python train.py --num_hidden_layers=11 --hidden_size=160 --d_shared_expert=128 --hidden_act="geglu" --balance_loss=0.000806 --init_std_router=0.0372 --norm="rmsnorm" --learning_rate=0.00167 --beta1=0.9 --dataset="wikipedia_en"
Below are experts of layer 6 (counted from 0) of a mixture-of-experts language model. Rows are named router (the router's row for the expert), gate (a neuron's input weights, with its number), up (a neuron's input weights, with its number) and show model dimensions 0-159. Each number is 128 + 32 x the weight over its row's rms, rounded and kept within 0 to 255.
After each expert's rows: "gets" lists some tokens that make up at least twice as much of what it gets as of all text. This comes from a sample of Wikipedia text that the model never trained on. Tokens count by the router's weight.

# expert 2
router [138 154 120  97 113 169 119 136 115 183 137 153 113 147 140 164 151 136 152 111 150 157 179 121 239  78 143 173 105  93 113 183  95 110 174 170 130 170 117  50 145 139 124 138  77 122 122 109 101 103 203 122 144  78 101  96  87 159  97 129 135 110 156 142  79 108 103 145 154 110 128 127 135 144  93 158 136  55 108 174 125 126 117 141  81  85 192 112 143 141  56 147 130 179  93  70 120 153 168  86 120  60 143 137 122  93 137 191 123 135 112 186 102 162 125 128 166 104 108 131 102  84 112  86 112 128  53 173 106 155 150 124 161 141 144 137 116 132 141 135 143 183  73 148  82 118 135 140  92 185 114 159 126 148 139 142 127  84 131 110]
gate15 [110 126 122 181 120 128 132 122  96 129 128 139  63 178 109 191  61 161 165 134 195 128 149 122 120  89 126 148 106 126 126 100  91  90 144 107 169 140 106 108  75 162 165  93 102 138 154 120  99 159  95  88 159 107 131 149 154 132 196  82 104 161 169 185  69 115 110 124 116  96 136 142 143  97 163 144  95  93 138 151 106 176 160 104 118 125 163 156 112 118 124 115 109 106 150 196  80 140 123 145 140 142 100  66 156 140 162 108  85 141 115 138 107 218 111 170 145 114 175 179  65 110 122  94 196  72 173 143 134 144 167 162 142 120 174 145 106 134 116  89 109  75  74 167 139 141 104 127 195 169 105  85  94 119 151 154 104  84 109 149]
up15 [120 101 114 104 152  95 157 118 123 114 135  38 184 142 169 128  82 109  94 129  80 132 139 101 149 151 190 176 114 135 141  71  92 129 112 182 140  68 136 143 103 122  99  78  94 112  96 168 162 191 160 102  98 106  92 134 105 144 152 143  91 142  83 147 163 204 101 138 134 147 134 182 105 141 135  94 150 109 167 172 175 122 121 159 144 182 146 127 186  97 102 113 140 150 144 105 161  61 127 112 141 146 142 135 122  45 138 109 146  72 118 148 195 159 137 101  59 133 102 156 121 147 169 181 137 155 124 126 122 115 131 136  78 160  64  86 129 170 146 134 132 145 155 143  91 159 131 157 137  64 184 174 123 148 159 113 148 141  89  96]
gate16 [159 160 184 158 114 132 137 173 111 127 144 143  93 128 133 160 146 129  66  16 101 132 124 114  92 121  28 121 171 166 105  69 122  92 133  91 167 146 129 108  95 121  74 121 121 127 195 129 139  93  99 153 169 143 168 205 123 157 191 102 100 147 122 133 144 107 161 117 158 162 132 104  90 122 131  96  77 129 125 193 146 134 100 122 161 154 133  78 138 155 122 121 102 152 112 107 161  86 181 122 166  96 171 113 108 178 148 113 114  64 121 132 117 124 148 143 110 159  80 168 100 161 128 125 224 103 125 115 131 127  81 146 140 184 130 157 130  67 120 130 116  73 151 127  88 176 146 106 128 165 133  85 132 136 139 135 100  93 158 138]
up16 [172 137 191 124 133 124 143 181 112 115 100 163 163  74  97 131  69 125 108 101 176 117  85 163 132 158 134 133 121 147  81 131 147 122 179 182 180 170 115 125 139 141 163 183 123 141 115  89  76 141  76 103 119 152 149  93 122 108 157  87 115 129 151 127 166  99  83  90 110 123 180 153 124 167 151 119 148 175  94 107  89 126 141 103 123  84 172 113 142 127 111 180 123 106 152 103 124 117 114 115 115  93 120 148 186 162  82 148 163  86 161  72 126 138 109 173 126 160 147 107 111 110 112 109 162 154 167  78 158 105 141  83 100  79 180 127 156 149  58  51 111 149  88 117 214 120  69 134 100 126 149 155 120 117 119 195 117 170 129  53]
gets: "0", "–", " was", "st", "al", "b"

# expert 7
router [ 82 158 153 119 161 184 109 115 137 103 142  71 120 108 111 106 160 143 123 118 138 154  89 137 114 139 183  70 146 148  92 107 137 130 116 130  89 146 145  86 188 135 161 153 121 151  82 143 107 135  91 118 136 130  71 133  94 142 170  93  97 106 157 127 137 141 107 107 114 119  98 115 160 153 142 160 198 147 147  88 121 164  68 140 186 122 120 212 129 103 134 117 143 123  83 156 168 152  95 106 144 111 122 121 174 105 141  75 148 101  83 190 114 161 105 128 105 157  77 114  53 120 122 191 124 140  91  93 131 136 191 112  93 107 132  94 143 143 155 143 144 139 166  89 145 212 113 174  81  79 156 115 108 195 193 129 129  56  66 120]
gate6 [116  98 134 141 118 133 116 145  94 164 108 144 126 164 141 175  58  61 135  99 165 116 115  88 197 161 178 105 138 158 123 164 130 123 105 128 126 169 120 137  90 128 152 171 140 135 118 127  78  94 155 134  85 105  77 147 133 182 105 136 144 101 151 109 161 168 170 115 121  95 117 116 165 143 143 178 161 160 159 144  97 133 106 101  80 150 107  78 131  90 175 113 138 127  82 140 144 147 163 180 162 123 173 106 207  87  95  90  74 112 112 148 115  84 104 140 148  85 171  61  84  73 126  90 123 103 171  72 105  73 150  55 117 153 168 134 141 160 132 174 171 145 133 100 142 133 118  58 105  97 103 125 138 146 112  80  64  85 135 102]
up6 [176  79 176 119  85 118 139 147 165 123 119  42 118 158 141  88  91 163 131  60  92 132 168 135 154 182 154  93  84 136 143 150 112 169  86 171  68 121 156 161 133 113 137 147 153 126 128 101  96 147 116 141 119 107  63 132 118 190 147 151  92  87 111 150 128 134 173  77 120  88 118 137 132 152 113 155  86 118 122  89 149 133 133 119 188  61 188 124 160 165 161 121 146 157 121 118 143 130  98 154 147  98 159 111 128 198 113 101 131 126 168 102 136 140 169  78 106 162 155 147 106 129 166  88 106  39 111 116 131  92 124 111 112 157  87  95 132 138  84 148 118 152  98 120  35 136  94 170  71  94 154 101 163 118 121 126 152 180 185 118]
gate7 [115  94  54 135 176 136  99 177  62 187 128  88  46 122 197 121 120 111 100 157 121  91 163 158 145 141 153  88  94 163 144 113 144 104 104 117  87 145 166 104  92 210 130 151 142 140 143 159 136 154 123 161 160 137 109  73 115 149 164 105 172 133  91 145  86 156 167 115 112 139 104 172 124 178  80 143 157 130 119 124 151 153  96 160 117 101 131 154 137 188  91 127 133 106 151 145  68 174 116 197 101 119 123 181  87  84 195  91 105 128 113 113  95 169 161 220 125 186 110 155  98 127 103 125  81  88 122 151 121  84 142 146  69 129 114 171 116 133 141  98  77 168 105 129 133 112 104 123 128 135 118  90 130 169 130 140 110 162 121 110]
up7 [141 127 185 158 113 137 140 124 164 115  87 134 142 130  61  68 155 166 152 174 126 112 104 137 142 151 153 134 146 124 152 139 115 124 127  69 109 131 129 168 123 119  75  98  83  92 117 163 143  83 102 140  99 118 121 243 153 129 108  90  84 141 186 158 110 156 182 169 155 116  75 114 158 125 181 108 125 101 126 146 129 135 165 122  99 144  78 126 132  69 137 152 143  81 151 134 109 170 140  96 167 144 100  72 129 163 188 154  78 215  68 161 148 156 159 137  99  85 137  93  96 130 122 133 189 121 115 120 139 125  94 156  98  67 127 145 171  99 157 106 101 142 133 122 144 120 198 145 125 170 195  76  90 155 146 120 181 124 142 123]
gets: " |", " |\n", "g", "\n", ";", ":"

# expert 0
router [204 105  91 110 120  75  69  78 106 127  95 197  88 112 157 137 103 160 120 181 186 179 109 160  54 158 176 102 116 155 115 150 126 134 123 110 123 161 139 113 165 166  84 119 133 113  88  90 163 108 144 126 170 144 158 142 135 139 102 129 116 133 110 136 123 133 121  75  98 171 107 120 123 108  49  98 167 127 138 118 118  80 117 134 148 160 129  97  89 115 114 187  87  72 115 159 118  76 141 122 146 139 126 139  97  90 156 162 150 161  92  93  80 156 132  96 118 205 154 109  73  96 146 166 156 136 156  82 162  80  94 120 164 138 200 156  37 102 157 144  97 139 117 122 111 127 114 108 106 117  95 110 177 154 159  94 167 134 159 136]
gate2 [142 137 153 151 137 138 124 143 102 140 145 112 149  92 144 134 111 169 110 151 140 118 181 132 149 146 106 125 201 178 114 198 113 110 106 100  91 147 167  81 133 140 132 125 150 157  86 159 167  96 117 137  31 113 144 144 151 100 174 128 147 124  89 197 136 107 154 127  59 182  73  78  76 130 143  97 105  99 103 122 146 154  92  90  91 149  83 160 180 101 140 123 198 160 143 155 116 167 151 157  98  86 112 117 143 120 125 177 110 110  80 102  97 123 147 115 150 119 157 140 114 171 163 163 155  50 145 143 133 131 126 178 159 137 148 129 152 175 111 127  92 109 133 154 151 165  97 139  72 195 153  89 224 137  89 114 135  84 162  99]
up2 [139 116  73 172 155 143  52 110 166 123 195 127 125  96 203 126 138 107 154 146  99 117 157 190 233 121 221 155  92 158 144 167 142 112  74 184 171 145 123 129  95 169 137 151 146  93 165 150 137  96 138  87 124 115 128  99 156  94 151 130  98 123 107 105 153 137 108 149 115 106 160 152 167  99  96 129 173 103 145 152 162 123 160 126 124 107 147 132 160  75 119 135 105 142  96 158 133  56 114 107 100  76 124 144  78 169 127  63 183  76  72 161 127 118  93  63 187  60 137 115  70 125 154 141 106 117 164 131 119 152 122  93 117 139 115 132 116 126 105 128 152  64 144 150 112 113  96 144 128 120 131 126 146 130 166 117 128 124 116 181]
gate3 [ 96 125  96 135 148 144  98 154 109 197 133 116 151 174 145 155 153 104 130 156 134 159 102  72 120  83 186 146 103 192 112 131  95 109 153 119 110 175 133  90 171 116 156  71  60 119  88 105 117 179 212 120 137 186 146 100  79 130 110 132  87 131 127 118 116 115 119 108  92 100 121 130 214 116 173 151 185 126 126 114  86 111 145 153 140  76  86 133 147 138 107 129  71 128 165 108 116  84 151 109 166 121 153 192 148 143 126 147 133 123 150 145 126 162 140  83 112 123 135 200 135  52 149 126 134 101  54 156 164 125 126 170 166 120 165 133 167 158  63 150 111 117 139 100 120 118 120 137 113 113 106  95  87 132  57 191 126 137  84 174]
up3 [ 91 179 125  99 132 139 192 173 108 138 114 103  89 123 138 165 118 153 134 122 108 133 130 163 105 184 125 110 125 127 130 111 167 171 135 149 100 136 143 133 156 135 123 110 136 121 120 121 111 166 128 127 109 177 196 113 145 107 106 139 121 112 105 141 165 138 112 111 142 155 126 187 154  69 129 129 178  73 147 100 138 117 176 144 138 151 134 160 127  85 135 148  89  48 130 110 154 155 144 138 180 121 136 203 120 149  56 110 191 166 147  99 123 140   0  99 188 110 140 129 124 149 122 173 141 139 194 127 191 187 121  92 141 125 159  98 122 131 158 131 113 112  87 167 228 163 131 119 119 187 143 117 101  97 137 193 101 119  85 108]
gets: ".", " |", "le", ".\n\n", "y", "\""

# expert 4
router [146 137 118 194 106 124 161 116 155 162  89 181 131  87 124 101 158 108 100 155 110 106 195 143 161 108 124 104 139 204  80 141 165 122 119 104 113  57 117 139 136 128 136 132  84 106 154 106  82 198 141 184  98 118 120 112  85 174 130 144  99  98 119 118 117 112 173  53 173 173  57 118 185 168  95 123 166 202 177 119  95  43 187 141 161 183 160 165 154 142 101 112 127 158 133 140 159 122  93 149 129 143 135 101 108 171 127 164 135  97 150 146 110 153  70  93 138 118 116 144  39 208 141 142 143 141  98  90 136 125 102 144 170 145 110 139 154 122 138 141 143 130  88 114 121 146 112 142 116 160 117 116 100 123  75 165 119 124 148 128]
gate6 [194 139  98 170 150  94 120 118 126 160  95 151 121 101 123 140 120 123  80 146 124 125  74 156 146 143 147 126 158 136 111 166 138  57 138 133 125 144 114  62 118 115 114 152 122 108 105 159 100 106  72 135 136 157 170  86  91 144 158 116 106 102 117  88 105 147 180 126 156 216 116  93 117 168 106  97 153  79 140 164  94 188  83 133  80 174 160 118 200  93  85 142 129 238 110 129 163  96 181  74  82 129 102 139 116 114 127 105 106 127 130 147 149 119 158 125 185 182 119 155 144 166  88  78 148  88 131 143 126 114  87 133 122 206 143 154 136  91 159 164  97  95  88 117 119  65 126 124 124 152 133 150 167 112 103 153 124 105 134  56]
up6 [127  95 208  83 101 160 125 110  94 122 137 153 113  98 146 130 162 103 173  89 129 102 152 110 100 150 125 162 187 141 120  88 146 121 157 123 120 151  69 145 160 161 161 114 193 149 150 102 217 160 131 154 127 108 129 127 155 126 123 125 189 110  89 123 154 106 113 174 128 137 135 148 167 107  80 108 105 103  94 161 101 189  94 109 135 116 112 109 102 142 107 124 135 161  80  65 125 160 216 114 127  79 125  95 131 123 118  75 135  89 138 146 127 135 149 202 157  77 113  84  99  97 123  94 139  84  90 163 104 203 124 158 166 158 144 114 128 115 143 152 212 162 165 148  81 117 164 156 141 182 150 151  58 103 122 172 166 153 121 127]
gate7 [128 122 149 162 213  89 104 124 131  41 164 101 124 149 160 118 130 158 131 103 131 138 135  97 135 141 149 118 146 154 127 196 179 141 151  66 101  95  90 124 155  84 109 113 174 127 168 108 107 120 174 161 112 163 166  80 158 110 117 113 188  98  99 105 148 158 124 111 166 200 144 136 103 129  90 152  71 107 131  90 107 160 180 145 193 126  90  80 133 166 202 151 108 137 104 123 115 200 166 139 173 115 177  94 133 155 104 138  63 113  78 100 117 147 144 157 104 122  66 107 142 101 119 112 127 136 125 154 139 158 168  86 113 124 129 173  35 104 149 118 128 137 114 114 108 115 138 129 153 150 123 105 110  98 132  87 122 184 172  70]
up7 [ 74  89 116  96  74 160 107 107 110 146  96  95 193 137 160 163 135  81  61 135 109 151 173 145 155  45 112 121 193 145 158 128 108 142  80 107  97 176 152 188 172 128  91 108 185 121 159  90  65 105 127 139 104 147 136  80 160 152 160 106  94 171 146 134  79 104 157 142  88  53 130 106 131 108  78 128 155 144 123 165 136 112 109 152 135  76 146 152  71  87 138 111 153 128 176  94 147 156 146  79  80  86 102 161  89 141 115 157 189 119 116 124 135  98 122 153 137 158  91  67 107 104 143 105  83 104 138 110 136 117 144 207 140 112 110 117 193 112 145  80 112 161 104 134 116 119 101 135 130 143 141  94  96  97  83 117 145 124  85 154]
gets: " of", " for", " to", " by", " from", ","

# expert 6
router [186 164 136  88  93 112 147  96  83 125 130 143 115  88  96 127 142  62 116 106 119  92 149 152 137 118 154 117 124 135 120 131 112 142 123 139 127 151 144 100 127 154  97  98  80 111 109 158 146 123 161 180 166 107 122 114 134 158 113 110  72 105 100 168 147 148 177 146 112 112  69  71 110  99 141 132 128 131 179 116 130  98 119 131 161 146 122 182 140  38 117 133 164 102  98  55 147 157 221 165 151 152 115 142 122  80  54 111 125 167 116 129 111 139 120  69 138 140 147 144 126 127 127  36 153  55 184 187 163 138 110  77 170 136  98 150  94 114 149 156 166 178 183 145 180 179 127 120 110 127 100 201 147 172 136 110 110 117 119 164]
gate2 [105 105 107 127 143 128 160 138 206 184 193 103  85 147  46 122 155 152 113 112 112 157 102 121 123 128 176 137 190  96 126 143 115 109 136 140 152 181 131 112 114 147 234 127 125  92 143 167 130 132 165 123 113 100 139  88  90 143 139 187 106 113 167 153 156 118 160  76 168 110 135 102 117 127 116 156  65 109 110  81 113 197 116 120 106 132 129 109 112  80 142 164  95  86  93 130 145 140 136 106 128  72  80 145  84 109 104 182 100  97 139 222 160 109 122 175 103 104 135 129 146 134 114 113  70  54 133  89 130 154 163 176 119 150 101 165 116 121 103 133  93  63 146 130 125 119  47  86  95 142 132 110 147 121  86 133 139 151 131 120]
up2 [143  76 150 172 172  87 139  88  87  84  98 187 126 128 129  90 124 113  94 143  80 163 187  73 179 178 125 141 143  81 112 158 142 105 172 147 125 132 114 112  74 139  82 133 141  79 119  85 140  86 152  83 188 201 123 150 116 144 131  85 120  95 175 140 123 150 146 124 127 132 112  89  31 109 181 122  93  97 111 112 110  89 137 125 124  89 116 135  86 143  89  85 148 162 150 140  84  94 107 107 113 192 131 123 106 131 155 184  78 113 131  81  57 103 185 152 128 154 110 153 149 183  74 130 172 160 141 160  95 141 111 146 137 116  94  77 133  78 139 110  93 159 134 122 157  61  83 124 151 136 159 141 149 126 119 159 124 124 131 116]
gate3 [ 90  73  93 113 116 112  83 132 126 154 128  69 118 146 143 179 118 125 138  93  89 111 113 180 135 122 136 123 132 103 137 139 105  94 188 117  66 129 131 151 123 126 107  92 103 180 126 171 140 130 131  89 174 172 182 127 143 115 124 126 162 125 176 155 169 117 156  91 169 131  93 119  80 102 130 213  92  65 138 139  79  97 136 167 146 108 118 155 115 133 137 139 156 157 172 137  48 120  67  79  44 164  85 135 172 144 132 125 163 166 102 122 126 105 121 151  92 215 118 195 136 181  74 132 151 173  98 123 151 139 113 127 156  89 204  99 142 201 124 158  83 125 117 115 154 134 105 136  97 151 130 121 141 118 160 131 121 123 172 148]
up3 [179 122  73 146 155 135 132 131 124 121 116 151 106 140 167 182  89 115 132 132 104  81 125  72 119 102 118 143 131 132 134 124 164  61  98 163 131 113  67 147 177  18  84 151 150 126 135 164 110 124 155 154 117 132 101 180  80 115 167  99 123 119  93 158 110 183 137 146  63 119 175  87 169 175  67  85 155 204 119 164 119 105 145 126  52 177  78 103 106 141 169 138  88 137 101 103 165 148  69 139 130 106 131 151 125  98 168 160 147  75 135  94 109  87 167 173 147 143 167  99 122 131 191 159 174 131 160 110 165 165 164 167 109 144  81 133 134 123 144 131 139 130 115  84 118 158 155 151 106  86 146 180 123 144 100 116 109 143 142 119]
gets: " in", " on", "'s", " pro", " se", " f"

# expert 3
router [116 134 104 184  95 141 139  85 145 108 167 125 100 155 110 166  79 158 122 130 107 108 137 116 167 128 121 116 124 159 216 150  98  96  70  82 193 170 136 149 158 136 116 137 110 106 126 116 133 177  95 139 126 104 129 123 127 181 154 108 144 120  75 128 135 179 166 102 140  76 106  85 186 174 126 143 131  44 119 186 133 136 124 156 162  80 113 126  85 143  99 134 125  79 131  84 127  78 139 124 163 111  58 122 139 189 148 101 189 188  93 149 142 172 147 178 159 125 137 120 168 156 113  87 215  70  79 114 105 102 107 154 155 148  99  72 118 160 139 116 159 127 125 121 101 124 110 128  38 123 107  98 104  86 139 120 145 123 124 138]
gate2 [175 110 138 191 106 130 122 126  87 143  73 120  76 129 113 160 129 167 136 131 102 193 187  64 129 157 100 130 117  76 110 142 161 142  50 126 120 124 174 116 162 159 150 139  84 154 137  96 165  52 159 104 116 185 169 132 179 167 122 119  96 160 113 124 102 101 191 131 175  95 159 136 113 135 132 155 143 109  63 114 167 178  91 111  39 125 130  81 120 135 165  93 118 131 137 127 144 197 183  92 136 113 151  97 111 149 132 173 130  87 106 152 141  91 165  83 128 126 106  93 148 168 164 167 121 106 117 140 113  50  53 118 125 155 122 105 156  86 159 125 118 139 158 116 137 136 108 171 135 135 114 118 108  81 151  86  80 124 121 107]
up2 [159  76 181 108 129 129 155  63 146 138  84 164 105 125 140 105 101 176 163  98 121 209 195  90 144 185 108 154 113  85 174 184 118 129 157 170 174 120 126 151  95 128 139 163 158 143  71 104 109 137 207  80 108  91 181 145 135 178  74 176 148 105 106 181 141 146 202  87 182 120 130 108 165 112 134 122 132 174  93  73 117 157 138 107  96 186 103 104 145 100  95 192 160 117 100 129 125 128  73 119  96 138 123 132  98 162 106  94  98 120 118  81 103 126 121  89 161 138  79 110 176 112 158 127 128  66 124 117 115 109 139 108 130  81  97 150 139 102 113 104 139 121 142 125 125 125 199 101  77 115 134 141 146 123 165 156  95 127 127 113]
gate3 [162 112  96 190 109 137  76 155 117 132 139 119 127 145 122 125 148  79 110 120  74 148 136 147 169 175 141 134 189 102  69 106 119 128 153  90 153 178 146 158  57 160 127 136 100 171 166  73 120 118 143 107 108  70  83 133 117 116 170 137  93 123 105 120 165  96  92 104 135  77  86 159 105 102  71 133 107 125 158 136 147  82 113 103 154  88 131 146 136 117 113 118  94 176  91  96 139 140 102 126 105 222 120 154 147 136  80 112  79 159 130  89 113 138 139 151  73 151 122 135 122  98 158 102 162  91 118 153 166 107 101 107 167 159 164 103 154 132 119 139 192 103 167 140  73 124 165  67  33 155  91 123 114 149 149 201  66 101 100 132]
up3 [130 131 117 116 121 136 104 120  81 134 121 118 137  77 126 168 118 157  93 109 174 104 214 121 162 195 137  98 165 157 212 106 150 121 124 119 153  95 167 107 136 133 117 207 127 137 112  93 183  98 151  62 155 175 113 132  97 137 151 160 140 138  67 123 154  58 154 139 145  98 127 157 180 152 158  99 131 121 140 186 137 158  84 119 111 109 172  49  97 180 149 126 157 149  62 122  95 154 159 148 169 106 112 134 123 184 128 182 138  72 207 123 158  89 135 137  99 126 155 134 171  77 100 118 125 117  99 106 132 138  99 141 141 128 163 189 130  80 116 149 135 146 132 145 143 175 165 129 141 112  62 172 156 143 122 111 173 132 143 168]
gets: " the", " c", "n", " m", "t", " r"

# expert 1
router [101 174  77 111  93 143 111  88 163  87 140  90 123 134 197 162 119 176 114 156 100  91 117  50 111  78 134 108  99 149 166  82 127 222 132 134 145  75 131 115 142 101 116 108 159 121  95 157 121 159  98  94 144 135 163 103 126 160 104 171 197  83 136  94 118 125 129  84 161 128  82 131 116 138 149 149 133 127 116  78 106  89 156 145 145 130 117 140 145  99 149 131 141 166  97 140 112 158 121  84 136  91 126 124 184  83 108 103 167  73 141 150  52 138 206 149 179 193  88 145 149 131 118 123 108  82  86 103  81 147 118 145  99 128 102 121  78 121 116 147 105 125 116 219 111 188 118  94 159 162 163 171 161 113 117 146 144 141  79 124]
gate19 [122  97  68 156 122 137 137 132 152 122 161 119 108 160  64 141 165 129 175 161 106 175 116 139  38 171  73 101 164 129 104 117 106 136 107  97  89 132 160 159 191 169 169 155 146  69  91  80  90 149 120 122  98 100 105 161 177 147  96 143 109 169 115 103  89 144 115 119  69 124  96 155 109 158  82 212 110  97 117  98 176 116 170 171 123 151 131 143 177 119 123 120 173 139 130  96 129 123 155 143  87 122 130 160 150  78  89 110 174 146 103 150 129 164  81 183 133  95 157 103 177 138 106 175 175  80  94 108  96 175 107 184  92 140 105 116  90 107 162 128 108  70 143 116 113 130 121 111 129 142 184 125 141  64 103 181 143 115 111  94]
up19 [128 131  87 153  99 140  66 148 207 123 135 181 121 147 164 149  72 155 136 113 166 148 120 121 100 156 106 132 148  92 131 107 157 116 111  77 173 131 151 150 112 134 138 156 104  48 150 127 193  85 112 104 156 172 154 108  99  88  79 123 127 124 149  99 144 113 130 115 109  99 129 163  96  80  83 178 103  72  90 147 136  70 103 117 180 133  79 142 208 111 149 113 144  98 184  69 146  90 145 116  83 158 129  71 174 123  44  96 137  96 119 144 130  93  96 107 170  99 106 127 108  69 120 187 170 146 128 154 112 103 137 165 126 112  84 125 149  81 176 141 136 136  80 145  87 109 113  76 115 112 123 155 161  93 160 156 101 119 115  93]
gate20 [149 120  92 110 100 129 125 155 191 112 166 127 195  88  97 111  97 166  96 140 115 173  88 125 219 134 103  97  99 126 167 168 123  64 219  85 107 160 188 163 101 151 134 153 137 137 119  92 172 153 158  85 119 154 168 130 140 110 141 136 119  91 143 189 102 173 183 121 101 101 108  89 156 139 135 175 147 129 139 144 130 144 144 172  41 146 143 142 140 108 114 129 167 108 147 143 135 139 125 128 137 100 155 131  79 157 163 140 164 143 143 115 116 155 113 137 118 162 121 148 116 100  55 144 179 121 114 145 134  84 175 139 136 138 160 128 120  77 150 119 144 146 179 105 179 132 145 135 140  35 133 119 151 116 102 152 189  97  32 127]
up20 [ 58 107 158 126 109 177 100 162 183 146 138 116 104 120 136 119 117 134 145 111 172 150  83 116  96  98 143 180 100 105 172 144 168 212  68  79 199 154 100 155  98  89 145 157 142 101 130  67 146 140 148 107 102  86  98 136 144 126 183 181 137  81  93  83 105 104 176  98  62 119 139  93 139  92 128 147 129 125  97 118 233 146  97 131 142 154 120  83  90 110 132 173 131 123 146 110 136 118 181  97 115 121 120  74  72  70  93 145 115  95 117 111 115 140  79 104 167 149 162 141  71  94 132 110 124 116 146 108 132 129 149 178 143 117 121 134  87 107  99 105  94 118 101 117 156 100 129 139 121  97  97  54 154 114 123 158  66 141  97 167]
gets: "1", "2", "3", "9", "0", "4"